Weights of a small mixture-of-experts language model, trained from scratch on English Wikipedia.
Size: 10 layers, width 192, vocabulary 21255, 56.8M parameters.
Experts: 64 experts in each of 10 layers, 96 SwiGLU neurons an expert, 2 picks a token, a sigmoid router.
Training: a variant of SOAP for the experts, 4686 steps.
Below are experts of layer 2 (counted from 0) of a mixture-of-experts language model. Rows are named router (the router's row for the expert), down (a neuron's output weights, with its number) and show model dimensions 0-191. Each number is 128 + 24 x the weight over its row's rms, rounded and kept within 0 to 255.
After each expert's rows: a language model's description of what the expert responds to. This comes from a sample of Wikipedia text that the model never trained on.

# expert 53
router [152  96 133  91 116  92 180 114 136 138  84 184 125  84 145 157 139 145 103 104  97 137 147 152 108 130  96 144 142 167 165 173 122 144  96 132 150 172 146 138 154 119 140 137  86 166 135  80 112  87 124 123  92 113 117 141 110 137 112 121 158 119 105 124 157 112 103 132 156 136 141 140 116 137 106 124 125  99 164 151 124 123 127 106 108  86 105 117 122 137 119 137 158  92 115 136 127 136 136 161 139 151 147 127  95  99 140 170 137 146 152  92 123 142  98  98 123 149 125 159 125 120 125 172 158 117 143 114 105 128 112 101 133 141 112 169  91 145  76  97 129 148  93 130 107 142 143 120 129 163 162 100 118 113 173 123 137 134 119 155 142 163 113 147 135 143 134  89  94  90  88 162 136 134 156 140 131  96 138 175  77 107 152 110 135 155 143 155 154 153 153  94]
down0 [115 130 143 170 141 192 130 184 160 145 109 105 112 127  75 158 109 173 153 134 152 159 117 159 128 111 139 132 115 102 127 113 135 150 104 105 140 124 142 103 152 122 103 112 121 138 144 111 177  81 161  95 111 144 122 131 139  93 131 154 130  98 187 143 153 141 149 157 127 122 127 162 167 145 127 136 161 123 143 166 141  82 119  97 142  94  96 125 113 121 112 143 135 138 104 150 115  98 147  99 104 129 150  84 148 122 117 116 158 118 138 161 161 154 110 132 130 111  88  99 140  97 121 143 112 151 181 166 172 152 121 109 121 100 146 140 117 124 146 106  79 153  93 160 140 186 192 161 120 139 114 119 122 145 130 141 101 123 131 119 101 118 141 136 154 102 167 141 111 131 141 126 116 123  86  68 123 120 140 122 118 145 124 126 116 114 144 135 133 136  91 124]
What it handles: Position adjectives, zero digits. Adjectives of position or quality like right, rear, end, fair, poor, and digits, especially 0 and 9, inside years and numbers.

# expert 41
router [158  87 180  94 116 118 145 124 101 121  92 155 161 102 105 137  82 164 143 150  88 142 121 124 107 134 114 133 186 162 146  88 155 130 101 154 148 140  86 132 112 154 158 119 130 132  86 129 113 102 163 132 109 105 131 139 141 172 120 141 158 124 152 127 154 105 100 123 180 111 120  99  98 140  95 171 124  92  71 138 120 123 108 127 123 116 118 100 116  92 132 108 131  89  98 109 109 152 149 165 135 178 122 126 127 113 158 154 140 167 146  88 144 148 117 127  97 154 131 145 117 133  87 135 140 120 140 142 160 133 114 115 140 144 166 128 142 116 116 114  96 121 118 102  92 129 158 136 117 157 130 138  95 116 146  94 130 130 148 140  74  97 150 146 139 146 102 123 107 128  76 128 138 144 143 120 155 141  92 167 127 147 143 133 153 181 173 142  94 137 149 125]
down1 [107 127 119 138 103 144 152 111 142  85  91  94 138  90 113 105 114 123 113 113 145 120  93 124 158 133 104  72 115  99 136  74  94 125 132 163 132 114 156 116 127 139  95 140 108 147 109 123 131  98 115 155 135 134 126 174 132 139 161 125 110 146 139 133 156 141 100  76 120  97 145  80 106 130 116 134 143 139 131 108 115 128 114 159  97 123 129 161 105 131  80 121 132 105  94 150  95 143 140 134 105 139  93 140 162 156 146 120 122 117 115 151 182 151 179 126 140  94 121 129 166 104 147 118 124 105 138 164  92 114 113 122 141 106 127 162 135 159 133 133 137  47 107  79 135 146 113 123 113 138 149 158 157 129 112 159 147 115 110 143  83 126 173 168 101 170 114 149 106 118 128 175 118 122 126 150 138  70 143  97 100 118 133 127 127 113 165 132 116 136  84 104]
What it handles: Of and field colons. The preposition of after nouns such as part, member, most, and colons after infobox field labels like Employer:, Language:.

# expert 40
router [148  84 148 102 123  89 183 105 131 137  79 178 122  93 155 147 142 149 105  98 105 143 148 156 106 126  87 129 131 188 170 180 120 145  89 126 158 162 141 136 156 105 124 143  79 154 138  87 103  83 132 127 100 116 121 145 122 140 104 122 160 134 109 139 148 106  94 131 159 147 146 133 128 122 119 111 138 109 156 139 123 134 128 119 108  99 105 121 117 136 111 132 142  80 110 130 135 152 138 165 151 137 138 127 102  90 125 159 136 132 156  87 133 144 100  98 121 144 121 134 132 125 113 179 144 108 140 129 121 111 117  94 128 155 120 163  96 131  85  97 119 134  99 145 131 117 152 122 127 152 170 116 136 110 162 124 130 142 122 153 138 162 111 139 119 152 132  71  90  97  91 161 140 119 147 144 123  82 143 165  88  92 154 110 131 167 146 151 139 169 142 100]
down1 [139 146 150 125 102 124 110 119  63 134 132 161 131 146 109 149 133 159 108 150 121 115 152 155 147 145 104 137  97 107 155 113 172 153 115 202 108 137  85 140 157 153 138 110 119 174 127 138 141 144  70  84 154 139 140  91 110  97 114 188 162 151 129 157 139 147 119 137 117 123 142 129 118  70 107 146 129 147 127 161 109 100 153 122 127 138 128  86 135 128 115 124 164 173 100 137 127  97 145 141 133 142 136 136 121 159  97 144 145 113 116  92 124  86 168 138 122 140 124 127 122 141 161 136 110 165  99 141 132  94 136 158 135  80 116  83 116 144 158 137 128 156 109 125 139 107 135 170  91  98 166 121 103  89  97 136 150 125 132 147 137 126  82 140 115 140 156 165 135 112 137 128 132 153 110 123 119  85 139 150 145 115 131  94 121 127 169 180 143 166 118 110]
What it handles: Inner digits of numbers. Middle and late digits inside large numbers and years, especially zeros in 25,000 or 4,000, and digits in attendance figures and dates.

# expert 54
router [143  83 136 104 114  84 180 107 131 144  75 184 116  81 157 152 131 139 105 104  94 142 142 153 107 128 100 133 137 179 161 166 129 132  97 121 167 155 143 148 156 118 141 158  77 157 134  73  99  76 123 123  98 123 117 129 108 139 107 118 153 126 117 128 158 110 101 136 161 135 149 137 122 129 111 117 132 100 169 161 121 131 111 110 100 101 105 113 124 133 120 147 159  90 115 136 129 141 137 155 139 150 139 127 101  84 128 167 122 131 143  91 114 132 104 101 119 148 120 149 131 127 126 167 161 124 147 119 107 135 124 100 133 142 118 168  98 144  81  84 126 138  96 137 114 132 148 122 126 159 166 100 119 109 157 123 136 133 126 161 149 155 119 143 113 143 134  92  89  92  90 167 150 128 155 136 137 108 128 165  86 102 162 116 146 172 132 147 144 156 141 100]
down1 [102 142 109 132 129 121 139 137 138 133 110 127  92 124 118 147 139 168 117 133 110 120 128 147  79 107 131 122 131 145 154 166 143 155  93 142 106 125 171 139  95 144 170 148  98 142 171 146 170  76  94 118  85 129 139  89 155 158 137 125 125  84 147 105 114 124 119 134 140  90 115 105 130 151 170 148 121 124 108 128 142  97 128 131 148  95 132 124 118 182 137 128 150 189 165 114 100  88 117 146 113 169 152 104 129 134 142 114  97 155 146 143 141 153 129 145 119 109 143 153 146 103 129  81 135  82  92 178 160 143 145 111 120 123 137 103 134 146 109 110 118 126 140 138 103 124 104 169 108 125 106 191 139 156 150 144 104 145 134 136 170 139 139 135 110  86 114 131 128 150 117 104 148 106 152  87  65 122 117 106 140 130 121 140 113 127 170  98 161 134  69 103]
What it handles: Prepositions and verbs. Prepositions and linking verbs like in, at, was, of, for that continue a sentence, plus some scattered words.

# expert 33
router [143  82 118  99 115 135 155 111 152 115 100 149 144  92 139 100 146 122 119 130 119  82 162 123 106  94 119 136 157 146 131 132 105 135 114 109 125 146 161 149 102 126  90 141 114 161 131  93 102 114 102 121 118  82 123 173 153 173 147 115 122 112 108 146 141 115  83 143 151 137 189 102 108 134 116 173 104 121 180 100 129 190 125 117  76 137 114 108 116 165 114 127 121 117 116 141 112 120 135 117 128 145 121 125 104 119 138 178 132 133 172 117 117 139 101  90 134 150  85 143 162 114 131 144 136 135  92  59 155 154 131 115 143 146 105 156 154 164 128 108 160 123 119 115 124 120 143 104 118 149 105 114 152 129 160 162 187 133 128 133 155  99 136 126 144 143 120 106  83  71 124 157 143  96 120 133 142 108 111 143  98 103 163 132 168 170 134 135 106 133 149 130]
down0 [117  95 141 129 111 160 106 134 147 126 162 153 125 133 112 132 132 146 132 132 139 112 123 123 119 117 151 147 150 124 129 159  72  81 166  72 113 106 127  97 145 109 134 138 107 122 109 134 155 117 122 123 141 110 118 158 104  84 141 117 153 130 102 145  99 109  66 127  86 167 126 146 131  99 130 135 166 129 101 116 112 153  85 110 107 117 128 146 131 113  80  94 105 143 146 103 136 139 107 133 116  85 173 107 118 101 125 163 116 106  88 113  99 132 184 146 146 110 108 147 180 135 126  93 131 145 159 152 128  92  93 118 168 148  84 117 144 126 121 159 109 140 120  77 117 130 137 106 124 155 147  96 133 142 121 128 142 111 148 104 139 179 146 154 163 118 131  96 135 115  98 188  98 135 140 113  81 132 153 106  68  94  92 100 109 113 143 129 143 111 133 117]
What it handles: Opening brackets, symbols. Opening parenthesis after a name or title, plus quotes, slashes, LaTeX backslashes and braces, and where/who; e.g. Lent (1559), Ma'arav (West).

# expert 19
router [140 101 138 112  92 141 142 101 102 100 120 123  83 128 113 198 134 159  94 126  73 109 108 103 102  96 131 126 146 161 146 165 104 108 110 164 130 154  98 136 122 132 133 105  91 164 154  60 126  93 125 167 152 125 100 168 144 103 119 124 162 117 115 108 146 121 118 112 146 121 178 116 123 165 158 101 115 137 180 139 115 148 140 153 119 100  85 148 160  96 131 125 117 132 110 159 113 114 107 122 110 159 140 132 121 103 110 168 144 126 153 135  96 132 135 110  90 135 140 136 113 126 142 147 134 116 158 111 163 108 132 129 117 129 100 190  82 138  95 111 117 149 117 150 127 115 146 110 127 154 153 110 153 112 143 118 148 130 109 147 113 144 136 156 110 160 132 128  75 118 104 184 156 132 148 136 158 132 145 147 107 134 154  91 109 140 142 196 106 137 130 130]
down0 [ 80 144 111 116 119 101  88 104 114 157  89 153  98 113 148 154 129 111 152 133 109 123 107  91 120 140 140  92 108 122 120 141  92  90 162 135 144 102 137 171 142 140 117 116 134 123 101 124 124 155 152  83 130 158 151 131 133 114 147 106 125 159  82 131 131 114  92 137 123 132 111  98 157 124 131 133 131 107 145 128  90 109 147 126 115 146  84 131 119 122 130 105  99 104 131 138 155 118 111 151 148 112 115 138  99 104 159 138 130  96 161 186  99 107 159 118 123 131  90 126 124 168  77 102 126 108  98 117 125 143 124 118 131 125  88 104 111 127 126 169 146 148 181 107 101 193 143 115 181 127 156 103 135 123  90 116 135 133  77 158 107 141 122  98 124 142 105 123  97 133 119  97 185 189 152 141 128 127 141 109 186 155 135 130 107 137 130 135 156 123 115 184]
What it handles: Section-heading topic nouns. Topic nouns ending section headings or name phrases, especially "World War", plus History, Career, census, Government, film, League.

# expert 28
router [148  94 151  84 115  92 189 106 132 130  85 181 121  86 143 150 127 149 111 108 109 134 143 149 117 120  95 135 139 181 171 173 124 137  95 127 166 161 139 141 160 115 136 157  86 165 126  73 106  91 128 108 102 109 124 150 117 135 112 133 160 124 112 114 141 119  95 141 153 141 143 137 138 130 125 123 135 104 168 152 121 119 126 120 108  97 102 114 120 136 112 145 148  94 114 139 131 141 130 156 139 146 136 126  97 108 132 172 141 135 153  95 122 141  95 102 112 151 132 155 124 132 124 176 152 117 141 105 114 138 115  93 133 148 100 164  95 152  82  89 133 158  96 136 114 126 149 135 122 160 153 108 129 102 175 119 137 133 128 150 149 155 122 150 117 148 148  93  91  90  93 169 149 141 152 122 139  97 137 163  81 108 155 109 144 175 140 141 148 163 133  90]
down1 [ 79 126 106 124 162 171  90 104 120  97 136 131 151 176 150 117 121 160 124 142 152 103 139 130 122 137  86 107 135  86 120 123  77 114 123  95 111  74 126 137 106 108  87 128 105 108 143  99 128 143  95 160  98 118 131  98 112 115 120  85 126  81 116 142 128 112 111 150 106 120 108 119 130 132 151 142  97 128  84 121 125 109 106 135 104 147 174 127 129 138 139 144  75  86  95 122 160 158 157  68 124 153 157 125 141 135 101  87  93 140 169 104 113 136 170 115 135 138 113 129  94 151 124 133 174 103 109 144  97 144  96 147 142 161  91 105 138 165 112  84 127 156 137 137 112 114  74 146 140 132 178 137 105  99 148 132 153 114 120 119  90 117 123 101  92 108 131 131 135 140 150 118 160  88 130 114 147 176 133 146 103 119 115 145 142 134 114 120 123 122 109 139]
What it handles: Numbers after parentheses. First digits after an opening parenthesis or space in tables and dates, such as (40.8) or (2025), plus born, died and given names.

# expert 44
router [145 120 158 156  83 129 165 106 123 119 129 143 124 142 148 175 134 157 124 115  93  89 130 137 122 145 133 140 137 139 139 188  94 116 105 113 142 149  97 135 149  97 110 136  85 182 124 108 130  99 104 147 142 116 127 141 157 192  93 118 156 151 138 122 156  90 119 113 149 109 148 135  84 151 120  82 161 128 114 114 125  90 148 139  99 125  99 163 103 132 118 159 134 108 120 152 119 140  77 136 156 158 145 123 124 112 154 153 112 197 161 115 132  99 129 107  99 142 148 129  93 130  80 159 135 130 134 131 152 132  89 119 149 148 122 147 108 141 103  96 119 132 115 110  91 103 148 121 107 171 141 122 104 122 138 101 163 149  73  97 155 172 119 158 162 118 108 129 120 114  86 168 128 111 107 112  98 136 143 159 116 132 121  93 147 144 149 134  99 134 113  97]
down0 [ 98 138 143 158 109 122 129  78 168 103 106 144 170  88 168 147 137  87 115 119 122 162 115 151 105 134 115 189  86 101 127 131 125  97  96 112 146 111 115 119 117 163 105 164 153 119  85 116 122 152 132  83 137 146  67 110 116 113 100 149 119 150 144 147 109 186 140 144 149 122 109  97 160 155  98 119 108 105  81 106 120 125 103 102  87 148 183 110 151 144 123 179 123 119 141 146 122 138 144 161 113 164 147 117 119 151 118 144  95 161 140 103 144 153 122 120 117 130 140 152  98 120 173 110 124 100 113 132 101 109 144 127 151 155  99 145 130 119 139 117 120 113 132 104 122 166 113 123 111 116 148 118 169 162  84 114 133 150 146  93 107  69 152 143 139 107 124 121 131 114  83 115 131 125 133 113 163 136  79 136 117 123 114 139 119 161 123 133 172 140 133  98]
What it handles: Derivational and verb suffixes. Word-final suffixes like -ing, -ed, -ated, -ation, -able, -ity completing a word, as in spearhead-ing, overhe-ating.

# expert 50
router [139 128 162 128 102 111 129 106 120 117 123 161 131 128 109 125 135 124 150 117 119 175 108 130  97 122 108 123 153 160 149 124 143 156  96 114 125 146 130 150 127 119 163 140 112 147 109  72 134  82 141 143 113  81 139 157 145 144  76 134 163 134 144 124 103 130 122 132 143 132 143 182  70 124 125 153 104  87 178 153 134 136 129 101 110 114 126 132 144 109 127  94 118 113 159 138 141 151 123 134 171 169 139 118 112  82 167 161 104 142 130 143  94 121 131 124 110 148 117 119 117 158 150 145 163  98 137 128 144 103 124 107 136 156 130 169  79 135 126 101 165 127  96  85 110 155 162  93 131 113 109  93 159 175 144 162 136 143 106 113 147 126 120 159  89 199 122  85  71  80 135 133 116 150 122 140 156 124 118 133 110 141 157 141 132 137 164 173 129 155 115 116]
down0 [ 74 135 104 129 115 136 150 116 159 126 157 141 110 140 160 130 108 119 116 128  96 177 142 137 131 108 135 125 151 146 123 167 169 131  87 129 139 125 148 106 135 109 172 141 114 152  90 112 106 137 161 184 118 124 116 114 134  96 119  97 115 142 125 126 110 136  88 140 147  84 120 113 132  96 119 167 157 134 105 140 154 101 103 120 114 134 114 168 114 135  65 160 141 121 133 132  93 132 149 146 109 117 143 105 146 129 125 149  89 152 129 159 140 141 159 154 130 123 137 117 130  92 154 113 149 156 161 187 120 114 150 143 116  95 144 102 145 124 149  76 163 120 150 138  90  68 157 145 135 160 138 139 209  84 137 164 148 127 131 127 102 157 151 123 165 109  96 145 113 125 118 125 185 126 127  91 122  97 147 173 123 133 124 135 137  92 123 107 115 114 138 112]
What it handles: Capitals in acronyms, names. Single capital-letter tokens without a leading space, inside acronyms and model codes or starting names, such as BMW, ASPTT, HQ.

# expert 22
router [143  92 152  88 116 104 172  97 148 154  69 172 118  88 140 155 131 136 103 110 109 150 124 152  89 110  90 143 112 173 162 167 137 142  87 127 150 167 139 130 152 117 154 146 105 157 145  91  97  94  93 121 114 133 127 130 117 127 128 131 153 129 106 109 153  97 102 156 141 154 148 128 130 122 100 136 135 106 169 172 118 112 117  91  99 113 103  99 135 152 133 162 145  86 119 146 113 129 105 152 139 159 125 127  98  98 144 168 118 162 149  79 115 134 118  94 120 159 124 166 126 141 147 164 154 118 130 107 134 113 112 121 135 131  90 182  94 126  89 100 131 139  87 117 111 131 154 123 117 140 168 108 122 123 144 124 115 158 124 147 153 157 134 141 109 145 167 100  99 105 103 151 131 120 162 153 150 103 156 165  98 113 148 101 145 164 143 158 132 152 140 100]
down0 [168 146 140 100 137 163 123 150 155 108 131 125 126 130 108 100 163 136 106 131 145 105 114 182 145 154 128 148 133 154 120 169 114 156 175 133 150 151 144 134 141 139 178  91 119 106 110 119 149 180 112 121 162 138 112 142 151 140 158 158 139 137 106 122 105 167 166 147 192 133 138 119 116 135 107 151 162  86 141 122 160 152 119 103 142 173 155 131 111 172 106 152 121 132 124 101 155 122 145 182 138 103 128 102 131 126 138 143 138 136 168 176  90 103 140 148 128 138 120  94 142 111 118 103 124  89 112 147 128 110  95 105 117 135 100  84 112  99  90 191 108 163 108  92 116 114 137 120 138  57 124 137 166 126 143 128 121 130 107 143 120 128 132  98 128  83 125 120  91 116 126 139 118 163 161 121 117  93 156 144 113 118  98 157 138 138 124 135 147  96 106 154]
What it handles: Coordinators and row starts. The words and, or and & in lists and author citations (and/or, Piepers & Snellen), and first digits or words opening lines or rows.

# expert 4
router [144 110 119 121  91 129 168  88  87 118  52 112 113 112 113 157 128 129 133 122  96 162 124 125 119 164 116 138 151 167 156 160 126  84 118 131 150 155 143 120 161 112 140 132 136 154  97  62  94  75 125 137  95 131 127 144 113 142  93  84 187 148 127 128 145 147  93 131 169 154 101 157 128 125 102 113 122 116 165 137 125 116 155 127 129 139  98 143 139 159 112 103  99  93 145 196 102 107  88 170 149 139 114 138 119 107 120 169 150 131 156 104 122 128 106 122 127 130 111 160 115 118 124 133 143 111 136  86 139 123 106 130 112 108 142 170  67 136 109 124  96 120 139 129 113 132 121 155 114 181 130  88 140 123 118 135 152 146 126 122 143 176 127 148 141 149 107 111  96 112 112 192 127 148 106 115 150 122 119 137 108  89 130 115 126 136 136 155 133 146 114 122]
down1 [144 107 107 101 118  99 125  88 110 102 148 110 134 141 138 147 179 150 104 131 138 134  99 145 129 131  89 139 196  98 123 121 108 154 124 138 154 101 135 210 108 122 153 118 133 178 109 100 106 198 106 152 140 101 157 125 122 116 154  99 123 129  95 130 119 148 162 114 119 171 129 135 107 116 142  97 104 106 100 163 123 122 114 119 136 114  92  90 120 123  83 132 112 110 108 147 133 136 150 129 101 150 143 114 128 151  91 155 141 156 122 137 129 118 164 119 152 122  95 139  88 106 122 155 118 118 118 108 135  92 141  76 125 192 128 128 119 111  82 178 131 135 123 115  89 111 128 148 175 124 154 133 132 132  73 123 107 146 128 129 137 121 161 149 131 139 119 107 153 146 153 136 133 152 144 155 148 112 137 116 138 119 147 112 131 160 171  96 105 128  95 180]
What it handles: Field labels in infoboxes. Capitalized field and header words at the start of infobox lines, table rows or headings, such as Country, Location, Total, List, JPL.

# expert 61
router [149  95 115 116  95 136 133 131 144 138 141 157 137 134 111 127 140 134  88  82 113 109 127 111  64 147 104 108 117 172 154 107 127 119 114 124 157 204 157 171 158 148 140 124 102 152 151 108 110  92 112 103 131 112 129 139 133  88  70 131 157 128 160 135 141 127 102 127 138 149 138 161 116 157  96 123 127 103 181 147 105 126 143 114 151 110 143  92 129  99 110 123 112  90 122 135 129 100 137 136 122 178 151 138 109 103 149 158 137 166  95 125 133 172 127 121 145 142 145 141 110 164 112 133 131 118 107 102  78 134 167 125 120  99  80 119 107 164  99  89  89 150  69 107 151 128 159 125 118 199 138 106 130 130 116 135 120 141 129 138 134 132 130 168 134 142 139 108 126  87 104 155 143 122 155 137 147 117 121 133  87 131 130 124 136 157 127 144 145 189 116 119]
down0 [101  92 190 177  96 112 113 106 182  96 168 155 117  63 103  98 130 125 112 123 122 113 151 125 154 148 170 121 150  95 134 112 135 164 121 121 124 140 131 100 138 123 124 124 150 104 111 113 163 112 126 120 127 100 142 116 125 102 123 103 173 176 118 137 134 107 139 129 150 126 115 109 138 115 149 146  78 132 142 160 144 113 131  94 135 136 161 163 134 169  99 122 138 140  74 143 148 122 154 118  83 130 127 108 102 123 130 156  86 113 131 139 121 125  98 116 121 134 125  70  74 158 190 148 128 150 123 140 174 139 122  92 133  88 129 146 120 128 143  93 159 161  77  92 177 142 114 110 103 131 138 122 124 128 146 141 126 131 146 118 133 138 145 110 102 117 167 131 154 145 128 112 140 157 119 119 103 118  76  95 126 110  95 134 149 150 103 123  98 145 145 141]
What it handles: Country and place names. Country, nation and place names, often the second word after South, United or West, such as Africa, Kingdom, Germany, States, England.

# expert 45
router [142 118 127 125  89 117 134 120 129 119 105 121 129  97 167 134 102 118 119 123  96 105 108 126 132 111  67 103 130 152 136 159  99 138 110 132 151 145 133 162 181 139 105 162  72 128 140 102 100 117 129 140 114 103 154 155 144 150  64 130 177 149 124 135 127 113 101 102 135 105 128  85  80 113 125 128 138 109 127 148 129  90 143 134 130 133 120 135 145 102 111 169 131 123 125 122  93 129 111 127 127 171 140 162 111 119 138 167 149 148 119 152 115 105  93 130 130 157 102 133 125 142 147 173 154 136 121  84 158 119 142  99  98 160 104 145  61 128  94  89 122 112 130  93 126 142 163 107 103 138 139  96 119 119 143 132 134 106 109 168  97 153  94 143 168 152 167 127 104 101 100 186 133 123 116 177 143  90 150 132 110 134 130  97 111 134 149 154 138 194 144 118]
down1 [ 99 133 126 108 120 190 139  88 114 171 139  99 127 167 126  75 127 115 123 151 149 147 118 117 125 102 100 118 143 144 101  76 152 128 110 148  97 129 119  99 130 141 100  89 136 183  98 117 119 115 132 131 142 177 144 102 138 156  91 119 137 118 168 132 126 132 135 142 113 113 152 141 118 112 136  95 150 144 127  89 104 146 196 121 100 134 132 129 123  83 136 108 122 137 111 184 140 134 118 127 103 137 177 150 104 103 148 121 126 110 107 112 139 114 128 109 116  76 135 123 134 128 143 119  80  59 158 137 100 169 157  99 117 124 126 104 125 135 156 139 153 117 131 133 155 107 127 131 163 101 121 143 148 111 120 114 126  98 111 120 170 134 130 200  95 129 110 142 110 124 155 152 103 155 136 151 109 116 138 117 171 145 126  87 113 139 140  99 117 180 107  92]
What it handles: Nationality and group adjectives. Adjectives before nouns, chiefly nationality or proper adjectives like American, British, Armenian, Hungarian, plus national, local, political.

# expert 46
router [155 111 144 107  94 126 135 101 143 129 128 136 125 118 150 181 141 126 108  91 115 128 110 159 104 147 108 117 134 151 153 141 130 100  61 169 133 162 138 110 128 120 134 124 132 148 111  88 123 100 120 156 132 139 114 136 136 137 118  95 161 106 134 135 118 141  97 114 175 126 162 132  89 147 102  88 144  88 171 155 111 138 107 103  95  91 124 129 132 114 140 125 125 102 116 195 107 134 146 151 105 148 163 119 101  99 111 153 140 113 168 114 124 144 140 122 104 122  82 124  88 141 123 149 137 117 147 118 144 144 111  77 144 131 143 167  83 169 106  59 107 112 126 125 119 127 135 132  84 173  96 109 111 106 141 168 128 175 118 126 128 160 134 183 161 162  98 128 104  97  82 170 133 119 165 120 127 111 108 126 107 137 129 109 129 160 140 123 126 167 132 115]
down0 [129 116 139 113 133 100 129 150 165 159 137 150 139 152 127 128  93  92 160 102 133 128 134 128 122 105 112 174 177 152 118 122 142 161  98 109 131 161 125 131 148 130 129 109 117  93 100 173 128 119  80  71 110 126 132 104 158 117 105 135 131  94  94 123 111 107 160 145 152 130  96 121 126 120 139 105  85 135 146 138 169 141 136  95 123 158 140 118 146 124 141 107 108 133 146 113 108 153 108 153 100 153  91 104 126 100  95 108  90 136 131 136 160 124 143 125 110 107 106 135 117 122 151 139 139 134 111 143 153 162  90  95 169 139 117  80 107 134 109 134 162 138 134 102 133 152 157 136  99 141 148  80 110 110 177 129 123 140 158  95 142  72 101 132  90 108 183 163 200  99 150 115 138 125 150  85 114 109  74 118 157 140 163 148 148 140 139 129 136 111 158 109]
What it handles: Institution name heads. Final nouns of organization, place and institution names: University, School, Party, Street, Hospital, Department, Theatre, as in Arizona Green Party.

# expert 13
router [151  83 152  85 119 100 178 133 138 140  78 177 109  87 167 165 112 147 113 113  89 139 130 161 106 110 101 138 138 165 170 168 134 135  91 146 166 183 136 146 164 129 131 156  82 168 130  82  83  81 124 121  96 124 125 154 120 146 105 116 145 116 103 121 148 114  94 127 149 140 151 145 111 134 115 126 142  95 178 139 119 121 109 128 107 103 103 105 127 138 107 128 162 100 104 142 120 126 123 161 139 146 128 131 100  99 139 172 124 134 149  98 123 133 106  94 119 147 119 145 122 124 130 171 152 119 159 115 103 125 118 107 135 136 120 167  94 143  90 101 130 138  94 125 123 146 142 128 130 160 162 118 112 117 161 124 130 142 126 142 155 152 115 149 102 144 129  94 104 102  90 163 142 120 143 136 133  94 126 170  81 115 153 112 131 169 138 163 129 151 149  84]
down1 [136 129 131 147 126 146 173 148 157 128  79 129 124 147 117 131 114 156  90 119  92 154 140 128 115  86 140 107  73  75 122 102 147 152 147 144 125 134 129  86 121 110 123 138 144 101 134 108  85  88 107 133 135 136 152 164 104 171 140 136 131 143 132 109  92 166 114 116  91 116 127 123 129 118 119 126 158 191 131 121 118 144 111 112  99  97  73 114  98 102 103 118 131 141 120 146  96 104  82 103 170 122 113 117 105  86 180 177  67 141  90 129 143 135 137 181 142 103 121 104 108 130  70 133 129 112 142 117 148 130 123 131 109 111 163 108 131 108 141 118  99 100 135 113 133 120 168 155 120 116 133 143 107 156  90 166 115 130 117 153 133 106  99 112  96 143 128 148 128 117 166  97 119 137 125 139 146 152 180 140 113 108 129 143 129 114 129 128 103 143  86 172]
What it handles: Prepositions and table row ends. Prepositions like of, with, for, by after a noun, table row-end pipes, numerals, and scattered mid-phrase content words such as those, warfare.

# expert 10
router [155  86 133  93 126 103 175 112 142 138  89 193 120  78 148 152 125 140 112 102 110 140 141 158 111 113  96 136 137 162 168 166 130 133  88 134 169 170 136 141 150 126 150 149  92 170 140  86 108  80 125 126  98 106 122 146 103 131 109 123 162 119 112 132 156 105 104 130 153 129 155 152 118 133 110 121 142  88 167 160 129 120 111 114 103 102  98 126 128 130 123 139 153  97 108 131 122 139 123 162 143 155 140 121 100  89 139 169 126 134 143  86 133 140 112  97 114 148 129 158 128 122 122 170 153 119 141 122 108 142 125 102 143 154 103 167 107 158  80  96 120 138  96 129 113 144 145 118 119 165 165  95 131 110 162 110 129 133 131 160 141 151 117 144 128 146 120  99  85  95  87 159 136 119 147 140 141  77 128 168  88  97 156 118 122 154 141 153 139 166 157  97]
down1 [175 123 149  90 123 124 148 170  94  91 187 100 137 123 160 109 108 123 110 135 101  77 157 143 139 138 114 119  98 137 110 125 133  95  98 102 147 124 140  94 118  90 116 146  77 131 114 147 118 164 126 121 109 153 145  95 104 122 108 106 140 118  97 140 150 116 122 113  94 113 123 142 126 128 170  95 151 154 136 101 144 147 120 154 107 139 137 130 109 142  83 128  86 135 108 145 158 116 134 111 106 120  94 108  68 148 134 138 121  90 130 142 102  92  98 149 131 123  58  90 119 135 160 121 162 144 126 116  89 143 100 152 127 106 123 101 118 138  99 139 177 145 105 147 153 157 117 161 136 136 156 139 115 122  93 121 125 185 132 137 101 122 113  95 127 125 127  70 147 115  99 134 128 142 121  74 133 117  67  94 143 112 112 148 138 134 121 127 142 121  80 116]
What it handles: Cell separators after numbers. Pipe separators, spaces and commas right after numeric cells in score and results tables, plus final digits of years like 2001 and 2010.

# expert 15
router [128 114 126 137 105 112 109  94 136 136 134 199 132 103  95 163 123 146 129 129 108 148 130 131 130  92 117 124 171 142 138 138 141 134 105  98 139 125 128 124 173 110 141 153 135 174 165  97 114  86  90  87 137 127  58 147  94 102 111  95 163  95 149  93 138  70 121 119 119 125 124 151  80 168 136 110 100 123 128 148 114 117 103  85 126 131  78  93 107 122 129 107 130 101 122 148 118 141 135 142 118 189 143 111 128 118 145 153 115 128 162 124 150 116 122  99 125 129 108 157 125 138 136 167 144 115 196  89 173 143 147 104 147 125 148 159  89 107 120 124 135 152 116 165 126 159 169 108 160 157 106 111  91 107 142 156 123 141 136 107 117 149 157 121 155 152  90 108 118  95 122 115 122 117 121  97 135 133 117 133 108  99 121  97 128 140 150 100 154 143 115  97]
down0 [ 90 164 143 156 171  96 123 142 122 145 146 149 143 112  98 125 174 144 141 112 142 134 130 141 145 156 135 115 141 109 150 104 167 121 113 122 109 117 116 174  91 131 123 152 100 132 116 124 127 130  88 129 127 133 169 115 137 156 128 158 130  90 124 109  95 137 138 134 108 129 146 149 157  90 128 117  94 133 114 136 157 115 173 108 101 103 137 155  79 133  92 175 149 144 114  93 102 129 164 167 121 126  94 116  84 130 138 138  86 122  77 165 125  96 121 117 106 141 173 123 146  97 112 104 175 118  99 137 121 160 128 182 139  98 159  86 152 126 126  80 154 138 116 114 141 128 144 109 153  98 178 157 176 141 100 141  82 176 125 113 139 124  99 114 151 116 141 134 156 116  94 127 129 101 142 136 150 115 107  97 150 138 103 140 143 185 123 141 114 148 116 134]
What it handles: Plural noun endings. Plural suffixes such as -s, -ers, -ies, -ations completing nouns, often in headings or after other, two, these; e.g. Barriers, Tunnels, Trailers.